Weights of a small mixture-of-experts language model, trained from scratch on English Wikipedia.
Experts: 12 experts in each of 12 layers, 256 clamped SwiGLU neurons an expert, 1 pick a token, a sigmoid router.
Below are experts of layer 6 (counted from 0) of a mixture-of-experts language model. Rows are named router (the router's row for the expert), gate (a neuron's input weights, with its number), up (a neuron's input weights, with its number), down (a neuron's output weights, with its number) and show model dimensions 96-191. Each number is 500 + 40 x the weight over its row's rms, rounded and kept within 0 to 999. Numbers have three digits each.
Before each expert's rows: "comes before" lists some tokens at least twice as common just after its tokens as in all text; "gets" lists some tokens that make up at least twice as much of what it gets as of all text. This comes from a sample of Wikipedia text that the model never trained on. Tokens count by the router's weight.

# expert 6
comes before: "\n\n", "s", " The", " In", " He", " of"
gets: ".", "'", "ion", "s", "\n\n", "ation"
router:519436552550540449535568485478541514539487454462577532487443417505565528540519502540480467498472491570502453389551542451558517517531397523469535478487469477480546504484514543507511472543555484540461492415470540538574481490487521538468491515464493468505547512539485458503513504478444562556
gate0:498462501547557467453421564469521495558512475466558406597488549514558528465491512557515463521499500467521493447504498579447570483461421425502536491485470463445510498543466490555554503497496500584489531527484488420516496467485571505541500527451496502531509539556475560434506465515512584453
up0:493500520545519496491468490536490518484508513437538386593491535522565510523502511435522501546516503465457538452497404500516542415511408490542461507571470422536482533568479487598543456493486541564496543466527459459548510572487549542519536489487498496510465545495503557481542486503546594460
down0:497534560474518557502473409480491479577511535532472504481529495482435498562524524416490538508543512497449504468558469547488613563494537552499501486505566537478492496516470472513512550496559501459402473537441501435500532480502505555556562535483449487496490486440473528519548530435553520405
gate1:517417551444599474461538424493537467487470523538561446451503519492483499512515487475491463452521503541480580461489584488561474493474467491455455473500533548532526568487578531483464484520488460523567493465452499497504497504558449451495509502478477460516470507565568469511482429494468457505
up1:436491517531534482411515485522582505523479488544535506527460507435500525478542501483489410537476531533447550475527539493554500470538489515526488541486511545547584575452580509449465497479474453483504453405494507593508493501541459455549495513489480432539471509552546484489483512488432442452
down1:448510554510545493539517532512464510504482499506480436397477449452549490509548482483473483485491490409551482570456560456450555479459517511544577491475510520517503488421507517453539450531539531446502491519504466535574492522492493461587442473503519498525529503464460519504555537467478454516
gate2:456517541443464562498513551446467556485497517461505488499542456410496462555502471484518503485452420462550510502579515493513462571466530492501455448552598507519481507517535536499468472520525523578485517508449396543420499491511479525504547494447432485530551476490557485532561511489468502546
up2:453474587483443578487521592421512501525492550508525475494477446472478534589506459539501478545459501459510530483600524484523532534468547514464498443554634461592513520640568562528440491489617577491467458498522459499484477463518476559526572517520478505541470453472552464497483482480478543515
down2:502549475444561472527460500529442494456492523495552546491570470439438478533463447485457452497515518527526434464462564511508480554435497491527552500518458513473441445457485457490464505516490444568570520487509480500566549564620504435505465530564403549501436457507481560530508455464502443553
gate3:487501518535501512540495508523518525494449491512536540536487508451473417448445457443590462521497459466483535466512553494463520499469476454533521508498549487457487456510569506470527406528489538474449484493541491529480476488446433540541477527532557448462492500593458499588477470464565420552
up3:443530517515498505507583564504533545480505513525467468508502545427468462414463555455524458511467472510527485473427545494483593497499427468520406528558455546425509472511535485429542444565500546533536506461514436503439524476519423579537484513536533486433520437546426473531533530535501468478
down3:550482556504520529524495468573552473508499453517513486510463501542502467527471511468508491522510488507525546474472527524512464527520473416411535529534517514444447458518512538499448553461460514528566551537520562414482411429500516432572579475525558535550490433489483507469517476479536513541
gate4:529425514560507539456510500511486549510429464446564502524479502453516494502507493550538445466539471497506515531474520575452468477505518533452528523498497488562479550458519510564379572510437501479498497523519544520470472439535545475514499480517485473510519498594449564540534413493458471473
up4:528481492506465520485497501471494474480440576412548562510406458419491473504478512527529432469508467453548440519477514550530484458469590572473562549519434478486407540463489505479466574546466552519425526474534455482510510492558535539542489477496502417469469460527492569510501437480414511430
down4:450469544455453470439496485510403500501600517543494513498525439543453404538447555487594575547542466476507518547545548491569484495498594438493504466581548529461448524472452454523589485540514510532559440548481507510429428558468501464524514499485516394515477539494525579499561561528460539501
gate5:427496501490507550470526545523534453528448437473431556459533501583474531466443479493467462435466502581555562516544512499493562505494490522537482486539398525512524475523465514529477548495483546521433520461461497517509495505441478538482403451459423580582465515500534439448475506449466516449
up5:498508561454429542511467506442520483516526557491483516508468521446530508515507507529475467527509461517477539479429520511511500462449571494491517537551492539402538502462435524530533489488472507550518492517451538553548555427458465503519477476489433556518492505524510492431504516541469566514
down5:511508443512546470525484433514527480525533632505479526500477428443498554511521540458519512529531544525605445517482480587514502523463433506461545475524511502532493520510559430487535456525477521487487534483465577452553502524515523528524527461488528536483552442486468417425510547437495489432
gate6:499442414478578459477519509515467534511444517521515473381458506538536510498471468482515522470478516521554494559507492448549503467516496537386467462512486492560489518445497457530464506514530455509427520460519561464514482476491525549449447512472483472541402599483497510500436541474414500551
up6:558440504483461468426556567477485500511432459506573448522521443504500459570537549506459441526477526501424556492431511491493511568540476460446501458531496527523557445502452523413450540519490452525466484490528436492526514483477492510527549523539493489473471539568556473551446516558450459532
down6:494498565495476547559500403531507481463532457463484505492498591489462444481482450471527555590471488498462513562453454482458583436413532515512523508475501569520445489380502509502439467527511490562434495587479579524582476490574541474519490453482482467453534460472506516485484524525481513475
gate7:527486503507526504435553472548514467514535552584487486506541511481516471551504470503517453490522467465534464469539502467454502523437522535476479450516564578445547550468511519467438499448517582468471467550496489485564450467476499481471528454541520487464527520536532535550461476551537548540
up7:530484523499560474465532507557541504522564521556448444493510539489547486533489520534452541528492536475488500491540502488493490523441505527493492461500556533421487557502477520512517458521516518499428526558558449476599470506496495469472528480532510521542552552502517491525471509524398556525
down7:484440498471538495556552534516506562462502393458554534486487598522532563451488477438410501504481541487459499534544515482502531483485555473538509504472518499571478556481495552507486536532506453526503506486413533537491562534426562538450492436506447596534451414536480477565521507522515479577
gate8:424485484500497459538504564516419538487487462481472434478522503546500614542506516490498481436447442495558512540511544434526433417562483504536478453513518531558463530574503525535493533532473522546519529463518417449502470530437450484570540495480544483535484500480479464482473480523441472456
up8:403460520508515447464537484557526523423444586503539486448540482471454532516498515449481548411433476554515492541515523553486440479522535504548543496499526525469505508466472524501546501429479521574496512465496444445460493586545508415533554552526462506533540432544511579500491519567420436493
down8:489551533474517609470558470482518535489437492451537530512471509461547517494481506483523526467541546543512539467489498530539478510498507566481518602501525479475596522499540403492499519509507516559432485535573464511518526520481517558480476481480478499523522461488466515453447452514556512520
gate9:489441468442508441468483506466529492503513606519471547531576536523469471529514478508509474471530490562512441493545445433536467505480547397471547497583515413565524513511505491469526509418533549484480511582442421533501527514472495473520425511408499544493473547554522499501537451496481562490
up9:429577476555473532486510527519500570498470431478533575497466475467516470472464474543524453535540521551548489463560529516519506522513508515484508521446484446494569556476478469472533524484464414475462537503526400559505454461442506464455469493534505457518530474494505548543502484439567542520
down9:506494571502543512537462448514427560457485519490521496446548526509438520464503560410485546481492456417495520559508503556531456563493508489496557492561519514447506518477459430529463487407535519459447531520513524474515460545491535544508567474478532533447495506488499460520508509480497423552
gate10:430536458513591455456503472486595535551597519552529524487505419506428527457526500545513455455332487532509527478424497598476455454506538549487510557439530459403497440481532498518486473506513447512485574487555470475485567432553482480502454482507539508457488607503526496448496463509447449458
up10:471496443470545468431470470546590492510630508549602538500544386467489517510434528502515517461408570547514427474431463512514480462459492577492496499408522469481530479449482549500536487505492472524514498506503481439517566441579519501533475476492515526525468531480586520527403512557499479418
down10:589562568459459428517517510451538490495439505476480477411516582530573460546455461499518479482522521448392501466546514518565542523571591483570451473494456481489479502502462480485473453493463558433546529451460492534533536505414427525535473510504498498492517443478459492583458552491481523526
gate11:499484447498417575514522554500570387501488492498605492522424564516526513475411489566506522512488476498526444548578463551504519543449488546427557450494536458559520460493529553528443520512523517539468541534433489493542498545535521535484482503491539559489450483464491504495479536483507492476
up11:511557520576490546442492570529508450502466527534580561586392494421479466511388506502479493477498483482516485471564441496536489505466491602391569423485556513516539475510522542547475491537551481539481518490499485483501518442512512553456534480516539520466431517462489504479496472440503494447
down11:503548469489477517390459456494495538444499530498509453451518495516485461484579513510493465555518492494480479490508566551473539515531493552511460457579495546454515511460524468523506539486493528445448536485461483452545417538553537536568534460438493496505557505446451509552442486517570518489
gate12:484508544435481504504531487416560528523486535501471485450527503508469541505496474504485538536513514512489610468517441475483484458560450485508495480489590556408516576494455527565491413593498473532540495441461574545528495448472496475422555514507511519439454476462405513488569466545513533451
up12:469474565444460557504532483432564530557468506459440527471498508505422528550504547457458511553469490481504543464481469476543513502552485497480432504544509546384551448458531455545505430501525477550501492508459534531506555538467521462476551529554534541471412535535499462520552455566485486457
down12:478505454469566460476485464523556426530547458512510476498450509495481595502455436570443507484437472476482539549447436459523528455505626533448438444436503486563485518504468487489475516465510476452493509487498548532448482479495501519518537517470512460556478515431511459532452520491506500537
gate13:524436451500469453499462564497526557537520461511524469461479453472566486482532447443512532515580543511547485450504400489493578502502479492551540475495492513360514504458457546446501516513533456545480521482539463511526494452441537529476487483534516564469551454552482491549457512493502501534
up13:541483420438488528537475486455561511511479530536514444451499494470485589483532518499534409550587601536470450485462418514516546529511490478482461500497579451474473516432460517484479456506519453574501478415513477510553488520480525462514496470541477475520528425473517515512453453468521444533
down13:480539552507540595551504503379478568477515447491543505509491604500535447462533547488465513523468499510465497487504612424488468546504523514489499523541458508486457405551505486468470533475518531524501473500464492559461495585442445543410453545524530497510426425560555429518538477475503545469
gate14:430502490549494536521512505482520520458515517532538463486366449500452514563560517506474470486556515519446558508466525483549547433467524520452564449501565591511509469405526509471492444506516465500482467501444568513469462474467504423509491461463492479435455545532470479483465468460548509460
up14:498489466485515455585511481508510496494559476462505453449413468490476531494474530530421546465510530510446522463456493517495496430521488541494478476492474515492548479483527524509480417526517439512521509544527567491556435451460510479477441403506450512413515506455524463560531494561530509502
down14:469525502530486514484502551485543478441455484412502546464509549475486593449496405483465485469538507562532441489556494484504456506441525529444506550509512519507482574506456436530561529441508517422480548427462509523484574491489451470507518554457407470585507582444515511498509506536527495559
gate15:468516425517528469421544500475543528545548552537532384527518543446479556493521526538424476561551516522471506473485423459498488498523462506498517449496518542480456423457514497480516506545529544467581518444562542411495522560511509513498564552439568589551488515477442536493514473505523468523
up15:552509479522448427511537522532514516539563503463529480544556480500507473448534463572489537542528532415446490480526531514477486551504432545549480486573513545504588494439504532515425480445547572467490530519447462456493494497476473486521569608473507563503516542425473530481522435503481499457
down15:466480557451459510417579524525573529518443398441552485476555491424483548527455565501507521482519560428503473559501497500553491575479587540430550480549483499541549500569512413522577530509438461442500455538518496513575503419572534579504467518534512500495495500509509480499480481505569447537
gate16:527468469504424492562497453485503400513553521516495512491513464431459512566474470465558496495594506527465466492492422528523516438432521438606447524557483485561420550534529524478520512442516476489482455463536554454552433546461517485537531591464452532563480504527519476535474480516499472452
up16:469498483502460510528577452503508445533479506520468491527478452473518539529419491454573476441552470500479497508544472504502524448457470447610435496483547502563413480559585493492495519430451468509494492482527570493614436547489502498538559540476459557493581530513437471464511484508441508437
down16:456565498478533584560560519487512481479477497470573470505505585500516517499525480503544542513510474537483469486519474514470556515571430494512440518515533494475556529531557520478538505473490494512549479571520524491516543564530409474466435502488462464440427475470457470541484527468416512504
gate17:539541465517565577438521488406468447493513524490557562519511468487485506522489542481557459512511419493437468521559514540457491514548524416453545511501527509515463551558454536461541486499482502502521507483499575481486492578517524526492487503481542502520529583527555534486526553509564533516
up17:457510511560516473446455439592460450490528473536517545547554520528516467554465476470560446527517461509461522454534454472477510412470493426482542460524444461482490522487484538417562459436487529511461508429515539504529554475546501489539494518508529525495527504464461452451492525486495558557
down17:407513457402452506533532480505491501498500477495441456499542564491473527454477563459536516511559471429513515518473493534514592559444428565523512448511522545609529447465513458555504486494518446569524509483422486491513503426556555513475531455558536511518565512506485514502521498456531504528
gate18:379504524467498479501509443457475518441506483496500480562425510480490460503502470507512463516582513519449565421532399502567517541547480423548475430459490481469543468570506476459527433526463495464466487489526501512495518499586483545482600562510503547509457486451513504520490499475491545543
up18:527503485528456491496448498409462459447537505514517423557489505552518487540487450537495490512487505507524452430540435523488459459520459509448489477504491516460547516551504505502526498517542511493468488462456550457525538484413532507459557464526480488488530495483456421460417553463398478476
down18:489553599483464542394480472509433405424490468485467543522437487488578481472489463550457510520521513543487478552447577458488549466518507557499440456442487495544504511557513456526445533525534415505499480557575491458592452484438488438489425504525456550489468491491445526514467442567460528429
gate19:551511556444477529513529483499489450504452539428491550417499498542446467463497470467527504471553475563483493523463477541470480445451584444529477510504497532487506480474537509473476474476526469527519529486496462523472495474503527509411542532518501425502478527483520532523513464502510536473
up19:482540484423449537515488499540476480526475479429535466506475527557572503548476470479553522469538541515479527558457543412480486486460526441544498475537476490523474436495546452414486438540506513509486460448488513515496458482478588551473500503527499518477464449534446555482464472479486487469
down19:463512438527503494545514468459488487507542484512506516449545505482478437470416449521539495491505557545454470508466475528517490508559442526507475540459570516496493513490512546477504487556511541549461420526476451465491572499471477525493494498545518549528506540479482524482489465567503531456
gate20:480470448494518471584500569516505490512610498394544472488546510496400459457480512488493472525526470475471500542437529428494536531464530546448511471453521488486495465516508472468460449615534383544487418506577509463434462464473427517442536476562585572553482473556497480447520497512506525469
up20:531471506447485527549499529522497498524561507438562438425557579489442462501474501530526496550511476481474496554440517417521519492501474511432514417421476502507495489519532510505491488567498395531497444532533487514477493504459499555440548496568567533527496438507522493494503476481538466457
down20:495474499380534507531533429436509514504443510571525500549434494530502590420515473532481485512424500444482559552560533558429490472501468469526468442563517543430453495479460462533540526546441516519578482518469489480531544432499492516570504543521443486480555562552545500496540490462477521512
gate21:508451537506503524606464416508421469527480460525506522466468499470504551554479528549534458454490443519517514388466470447408514478503511512441554445442522542511511530478522535495470439455562486520414525494510501599457476513479515465486533500541568493529541449466594433561498515475492562488
up21:502457555542508540574523463536403503459471455547505518434455559536467499524486527530492465496426503511535474480449442449500507487564520495462500491494516505553545502501559474499482446501543553542508438490533479564518458504473478526474601460475575504503509461462520449591567532449522534555
down21:456513465445541533510434454456434481470502456459470533439463520565459421466516555495481491512508469465485463514536479521552469495541524468547496519515456547615510558503484503512520477487544469546554516486513522510496474529561513494510495464516512510518397498550511405552523536566487539497
gate22:453518576517504484479462534492508478526570490479506518529491477529527541478444453515489452445476544408455463456593499432521470551536524491456522561514512469501571537462509554529402508473483516483505488510483494537461517423520525474455529575487458502517433535470528460555456514501423532506
up22:475504443464457539537477501533471471478495506496534466541516455520551495451494536500429577448416522537476499407505471580492440561531474475473491453515527508522546484548504422492430476444550523502529536439496520504438477528485521593489476544524564521548537544504517524508472505496499422516
down22:530510490504545531480565474450474577480501520515478434530511494523474466492515510560500502522510461568444555452509523521474525441517485526531520515628478563459436529437520507512538518521493494496479407532507535490496518529481535528520494497506488578545432497447494506592521440439445533443
gate23:504472457494558533524537460469465486504465502524493538471550574460553451491449506479513510496536453502545497521485556466502558491438495428511461585546558494566492549475439474591400494462476549555553468488520510513493537505538558420425488509566535432556520542555527546487429507428526570530
up23:484536597562514499540490561524575495511503513513497495494517518510506497451512557556535508552536482450508505459523538484534524502537507509460530529544562448475432482385497480479517462468454546486541490469502485530476533529444461498518484503408508479512547470441579457556513496478507464603
down23:469514450444474539435448464498456501532473524524542510477470444555500501582581538488461507496443518518479526510479433503467491498422469493544455445457484478503545506596497432444471588490543438436453535509492465528517518501521527480572526501452533479544469543443568488527498422485491517409
gate24:504520486520525533497431506546394435480599468536485518509479540434509504502397446489513465492436470494531483532563521487445497499529544503488549491544499498499523474475514523481484531473418477483553551470478492494507514453513503496465504493531514456459466427498544434454590532551482513534
up24:451506505504467513596552481563514495594478469480544504469559609482480450513515517518527486496430504537490522489566492510499427482506414504467475534501509469497467517465477504457450577490485498497503491566538475543477477563474479443471500488433498453482468482484456436514525452539465474513
down24:445513444495556425463468528493494494456531498471512474538554464427546540456511447541426575557565451440498481552562456522569535532542514489490496490534498501542523496430494455525547548464471469395469529572435614495509526492491429501494475545515557554500532485444496514498508507521450576471
gate25:481494505470469519472467549491499489439465557538548398484532450542537482438474542510477493583444436580538469471508473499577514466387613448541507424522503471602541513484499477538515496494528480477496442551483519451554537438503467501510443568445451424516474524552518533489502504503463485471
up25:460505458522504477524506476443531482544477513525558484437469478468482553476520579536512515559455501523385522490471475570511530460443485535457551516447489408479536541499511530501520423521461586485470472508446479537530483508469486489587497485517456564463569508489476509480518453553546528541
down25:467452491555501550421490586594532489385495499531487521414498542506472531448611610491532496501550519518538482583496464462493570515518512523494430500551520509381526491486426503515551472406441489493523525463596502508584583532489446460491518539489513432498528491482474559438553501441556525523
gate26:488546527482499506468483558473457523533502497486611504467557493555507496517495483527499537510493505539505458510479509531546481487451520528473430476473477556528515443477452399456483508495538506475474529596508490559475492560523458458515478531491532541540546455555443454566428491491505514563
up26:497512510478575470532489546461495556485444522525558498465576516554514465553491470500453504512487466455483478529475479515585458474501479532506527511479472551547443466530506439446437503526475559503450517560524506549475512520492492508477491548562518504582579469563506484518448514526500579515
down26:539482537485524547492476512546453402476526532442454543529486443524493578472482528466579547409467533486522544535440492453427492540593477481570492443515507513476509500545484550488461566501500516609522517524481531467521580530452517533518447530500439519494474549451485495476489484545486395439
gate27:511487523476534577554420482458476397560503468526491534447494489508508543438410541487505443538499507481512388437446519489460493506449472573454484546595516439426460515463429505512472517477507555457530493575485509505496495503483480499480501511479548518485614510478582542443456449519586542459
up27:545489508464456586531498455477546556535503563463565555496546554453460474500574521538510508535576503499458489510457500551506470416570496484556514470446538517491491479476538530480514512485461504464474572474587469502553490477555485515482471434526368467564439446442453527557543501518388509507
down27:523443452455445509483482482525460510468502517504441487486547483459438478491531521547581474449479457542432478533503469479547485507491487563499500490480506474535443455521507475508462540515505496561582554473438507455528526492524550558498478544490483620467483457467492523491465495468493530475
gate28:470461487519510505416483519490544492482590517467465536472504499482523437503480494517491516538494563571439453480521495445453439463468575478494510502507524494520494534542537484536479508469513509510426592457465501489534511461488554469444468429464482500492452457473537575568562503552497457489
up28:484488488521506541496470464546478495451466515421527528528533463553480584500563518547480482538461540520508529508576498479466512537411537510528472492564455562473475517455534468547491552493578554462462484436481528504515510522433533535524561508443522487524453482473475602518502583472481442431
down28:435549498496444524482513587470454447457505441464548479452496472442502525528469442470503499520515443537551562462489478478492479572502545572461479475478490540506474567519487488473415477467533517515526521471542541475468521522521474499502527507439476550522454491517533517462518512505574435550
gate29:461555480475469585509463491536553533533542500460545530589501478501422448508436539576480535459536481509555504518530515481564520462514509527518479464444487463474484571497533497538524518464531598547507574528548518545455511429522524510501493598469528537498504446522450585386601453459576504510
up29:462531411494438530490443456501481483453447470438492495570472503483427446550475507556543537435488496533565561446535519477507515433470481554452534522501507437484475510502521505500528508458540550477551543539486511509432524466509462561476485530509538538510538482473487535454602519478540533479
down29:536542487502479483524498536553579484539476530530452594478509456536505549508543524466472453438474552407475437511466491539515512530524466451493509492535510475558472481446458507496545447576494472499453439509528519453441466569529489473549495448552455452478457523556491495499424487511513497527
gate30:507437560535473503466544447509549461471440485521502474506518488538530579430508424529516527531510490520574542427514488515546510496490485478561484547554516559513528524535546526562476519497521501502530447454475494502513486520518501511501534540492484445545497549545450469452534471518524431521
up30:535464581557519508504511468464549490462445496518464471524502502508549570404471473546515507467546440474516501459503464499561504518426500525564472501504525513534525586518568488567442516489499474509572479465498530474542493548531498514483541518493483418520544486519482416470507491481502472487
down30:475520480503486539493589501612532453500469535475569395471523517510486490586438492477540494515507586335518519545527519519461481508502460546512546491497478512513460514476450471454528597527517459511459477444470523450529523460514492451510516520497511555499531526470506569558473472502517538583
gate31:474504463538499480566535561529506557522472540438545480500512469538500532527500537528505477531540424522474461484558537531542518593455475446514474472394511503535544428471475531609508481495518459470437438507481490536507536508483481549479541468441538474488486521473483505542521560506509505497
up31:481538482515551509598498558518461532486508525449527478479528489482498553499514540541469492478560493461533492462488511529530484570517496470534518496426465463581539478493444547552504442521538384507431418495543583530501511471445518529503502505429564496433506510523505470501571502578489464478
down31:612481493511480438503496501513520531470539527500487444539451474451466549548476505400439508468445558473451477460547463491514466464529537508438537472484581472538567462532491522454511407527457445506525496556488471519544467469524519580588515477557446464494492434557485556548558523538531553572
gate32:489555538530518469458551568546475496508525527513485487500492482529503446503558507539465508459507561501456495549471446412515471503504475501551487449530462563523585490448509500439530535455513479498490486469457527464540495429548525489482579560478493521558520503491598488492505456497464530553
up32:521513489479433509532539487504427463403533524449549535537560558459370455500466574512520500511436505516506557511491438488546571502486582498501560509527560461584499531402534520541474495465476465487552415485566475525414533518477487486485447507450484519494466543449468474540403428558502495468
down32:508461490541453517483489422480548522522482480433535451530474390484507518524526444513505457489541541528511531567494450514550555486491566516482464563457484542463453524547412435428446467491528557432519503478493544433517505496470515498507449499667537524493454496512508533581565525420480538492
gate33:497487468529509483497493438491501518455470568453534463452488481503409503489475563480457524506458585490529536529510473439456424398454514496529533556470472460474500463514515491502470485569514497525537518528451484537434541495529490500572519544569523562499564602562480476406569471558518495490
up33:499476545504489398417496548517564559498571579407542439536534444453542436451436529514441529569444522461485502497505491521447464505538456465488496452476521525463572518551514568582413503534477566489498501490510469500487535448472528488513479489438463498473562557508536511479498551487561491517
down33:586480446564542522538496424461493457537522527645491554436509571533496503501579488428485519457466492467534513499526492477491507504459521472502505525594513510568501499444500547472519506441512466432535543560473478497453458458507442509564505533538507532515467457463467475452485444521451492510
gate34:476465496474571520466553452568528455453516498474519585519496523466520472557490522556442491425471503512479556525458418505470525537491474436514489492455551460534500521478524570481491521485504497482572576561422486540484576477476506432515507487541552546450503511523525476481476442463479477461
up34:493512506500525518518591483513581455442486479494529521502514470527475491516494506551503522380541507480504517504520486517477500507500483420526500457544576450477501467559449483581543542518526539519551536555500466545451521504517493504465500527536485522467502397427500459487490409524525527469
down34:489551509493538520547485490514450509503547479452463457499515465480616541537523494457501495470574505494533473443464533523505537475515475451536469466467567490428526537526557466480513512558532491494513547491511416524495499547514516618491482531564505460508444455425417593508545421532543547491
gate35:490580459546457526464477564480557476424575506487516510545439420523489545499461448495486522549446502526521504503398484488455449467483547472504526492607514460559534564484500530462483483557499551516501575503534492482476562519571497558561429556566493516509557528564523474469535473496508506482
up35:492553493480513514473501565456448495502499488454522550544568470558509533493489446458416518493503558563497481486512512534414439501506543478519445472521536476519463490521454508577526538494503537498548511440569535465489575461417517575517439577522477507481550513523494549469535448549428480503
down35:534450513480536473511440424565513488483553484569582468445473546522498436507462536534499489502498550422559551547567428555518598513506476432492511465535504575502512503463478504393452490498450481498472492504477474575482445425481548471574517458578521539393494459445553459492527581474521552467
gate36:499497458491476513553495505498544521499415409461429464511550477415512525482477456466483494524505456531525484491437500486414455516497517449555566543440545561507510532529488487446520491510519512499523501462556499445492492471505515433498517461478599421485570538502585558539466513442548496522
up36:538450515514525521549481474479530412466478401490519476502509478431534533545512462500528525541499507528537454481436508515471558584496475428522506526475499567507525500520456447498439552489543515484537491505518513490553447468503530414501492516588428425454561521477535471476502461419549462533
down36:431505566491532506501531569498491504564479452560480508590502512550586454486489493504567525449452522523563534475501450502452446486448516527448519429510543572525474539595603498486453492530469442525520489486494406462571518531567459467527544501535516541523538507499556467483537450540448545499
gate37:503509508522556493551475474489516436579496480541505382520467475497507570519499498494415515513537492548516517408558442486547487455508518509583567511467514538509552523500540513523533472528500501510507530437553449455550509465500478455460519461490515508447504535544551535477510616455488496550
up37:536534487542552526543478525539534485569568466539534388537489474508521557504483494512468507543506517543503545404552459488522483432508459479586553488434498484514540443489547471477483482523396527513478530521512459432495549435555496457464558479472515518478569450497574483536491603483460507549
down37:497451529497430431443550491437488586558542521583503511470571509551543529500530521472480485462476435501512522564530518511483492468518489558527491536532519491490570501470533520480548443539523485493498458504523463470463547469534492466434511520428454469511464539523527511567571527495460485476
gate38:392511420517576479495498488432549517475527548479546512501524483509522486498487494577426544483443487477552475547503550532468490437492476457519476474548557504489474475423592449505524538461547430517458608475462514537552504494495467529521419530447487481499525540502496419520497464520439497478
up38:480550496516575447491526493435513557475526541453557496504587492439566466520467497500468475497458457486487514532474537537457498434518473477506478458488522483525477438491558477452474493485537423581502567535501524486582515462448496564460441507517544495453499528499565440492389508547483540465
down38:530483497503498521535517602505482468444498446507540417441511443495412490511424507518553472487510537505539510546482539550495533464442515478519487551547431454576413544608516527493451502517452472519492549501506462457419496461478524499507443443492502526500497465484458546490479479444543507401
gate39:489427512544518502551453476526516482472466511528487508536491521506500485507469462551448453496453474505516475491527538540495511546467508526512506442428505480509615499450526494493462482511480442572457472509497514554493545505493509481511478472501477550534503488507466457620486537491433536485
up39:477501477453538496535479529453479540511462480510489393520588425469516548494482585434519469448468556561506500506590507515496485447458491483474519441549452419551561538466479447568524484484468499503475465457526514552554523479571518520521462525551521555436458514451514516483499520475445528492
down39:503521483524470559465554468507486454537516447561573546519459481446472491481548500465498603476551456484447536523430464518495492503457480498396590555590514490534504533493434478466581437491527533462551517465464434440488472494555511506543507455572539483478482515543547514400514533495477478440
gate40:574520585534511453464506489467484478561542579490499450482496513465503514488504490500494423530443475576596509445529447517446552559592519428460479455499567513510503427545506499564485494507504499601560491523448527444447460541524526567497555480493513494517505484488510463493458483475515556489
up40:434474532516408531471498526458503449455541495462523534514589511438493555530451504528498504496551425530525489595502543473469461529541578446457529490560488447497509517494531485556499475472504474458518448548411451475419477558456523457515466554501546504511507507531505492528477521485478511568
down40:504429499467456469531511514571399524455508514557483613454518483444585528549566505518466594455519423462500498469476486461473460428464528490473515518583532453488558533556568509509480561507482497500612501445561487479474550471512470511501451454566449540487464498542545489464586501509515553406
gate41:477413526473481460500542473534463395499531555456458419453543544551511510511532514489479509477471462513486442582529504483461427507520513455525465479576525514577501482543486473526507446553499582500517526500485481469519528553507522530525505500414480475541511489460509502418522495464527581545
up41:544425520508449492504581448483497512538464502509506520443536510524509459527511508484435500547555514498461385487536545409526520500577524541497511516552526485518504540517497518522496439449468500496561488524559495494421518451522540533516502516427460505558551426501513525491590524542525529493
down41:576477533471473415538506534591505440507485447543499423532496584537506488511493490487485449456437493590566551552476470542430499544506485541505526454415463466569449488510505505485472460490512484515504607524482594540498571575482503487499490461466458501491507561509461524478442496506515559519
gate42:516553448468493478500430492557558459499454501507535551483468403434491443509505516470470507496477538504519488497562457534550471459541449518505486528485452503500524442436502482535504455541442555563510540551548505478543470508495491502441556467519471501484518554464479501519542497486479493499
up42:440588494484478530478500541526502491465456476527445424488484433529499485575514560475525511395591524495486553521488514522459448510506549500527534516556477510460456481535497514465522475515433543570504493456547489394523467469441472553475488516530512502516501519530480491495515440523468506520
down42:458495456580519495536524514512508454480512520479505485495464541524564510481478467464500508466501535531572542570456495518563468463508562522573482538408463530536475512448461552411523526494555435491504453508389500522519462434512454407517482581536508488515520513514508507496538502506520543482
gate43:489431447468471505520503516553524535510473520452432504478516510407430549423537495549560446533537475536436511501436508477467486486459503529434533433498497528488476564521548448483448511466508548497496500503506482473474456570502514557527524443506418450514448510506450475483441536517517475563
up43:487471568454505526562546552564506500536561428490502462470506440476454502409519481552514464450475467591434437493440544548473533559470544468541476419435530472431462524491533489481458473533546515429571469466507522492439543518510510532480493524512447466455551431526507497485576483474426481517
down43:443629486537540489482471537552538429408473515531426554470501488454588540553503579439487563454517523463549550442489486503525473373499489513540547496513449530517413498497481454493542517476457486517537526535513485465489410525539573493485545470502472526526497497589485538559446497517511525469
gate44:547497493527473442490524504458533474501530441520550502445467533425534489581518511485504478509559453434533527508503466557519446520531462561501509489486438445481416508505566578564461549502544507462464527551472485490487538519428546523463509550509516534481469551503514480547500459461520545556
up44:469392573504474501461530537458505467495453497528546511501500558483510516475501498530559534522523446476521504548560491512496486498576409478539516512451576487556466531510503552536417543462550480533512480522504507587494447473431532498551560506464498494506531562469498550565536567470467481488
down44:494569497473478522525526429543468497503586469530515473413532498526593549597428490499441567512554510484553525506446402463504536525530479585497586470488604581541424506489532440437559524441528490557495474453464424495538467528539491467482484536474518490456493516533491476457456480479518472516
gate45:535405537432492557520444528471553421462431495434508448522520499516484418470498465445514564505474522512479584431451560492508501529514488472487433487459535489413517465500528514555593540463566479598553548513442565566439557501552481523484480490509485487459501524546494505493506519438520491464
up45:531546452475492525511529485468539517480444458476506477510521422505493583417434555531437490520473497549483469474530453549484491535561555497523568469515514536584574499593390504493501411549530564440473511487533486453425450532454555478524479509487490485554415519522520564470556469506532478481
down45:444515498484534545444473521529478494504495478551483494506525515471549485511467596557501563582475470604519385468446493564522419479516452491476517517519528472535515526493493522480523482526449436489459475455544449574540532373530472505482500521490532472540463565485519507447521498444461502479
gate46:479489433516429468587476526510480469450500504386455483536488417501561482541484451474494535479468522425486481473530493561477445505536550501491563500471483467502504514450480489468468481488555591477547448466491542493436447517536533472534449565472508461481526490568553525502544542515525436481
up46:511473560518434460541482488565504472464468468424442473482490496522530432484484416448554447473517478417485456508533533520494529513549480483515527454463515523513469493446454562419470465499543605531552448484509443541463488484538469483510428561449493518438479482538509518474540550537463494494
down46:488518463462537529515529465420430511539574497517446568498489487588502530482468544522446568467464446301494440515515551452489530443481501485514449506480505538490480542549496463575530488492529478500466493547489520553525547545467494576519463511586555531527504461539488505475477515474532515465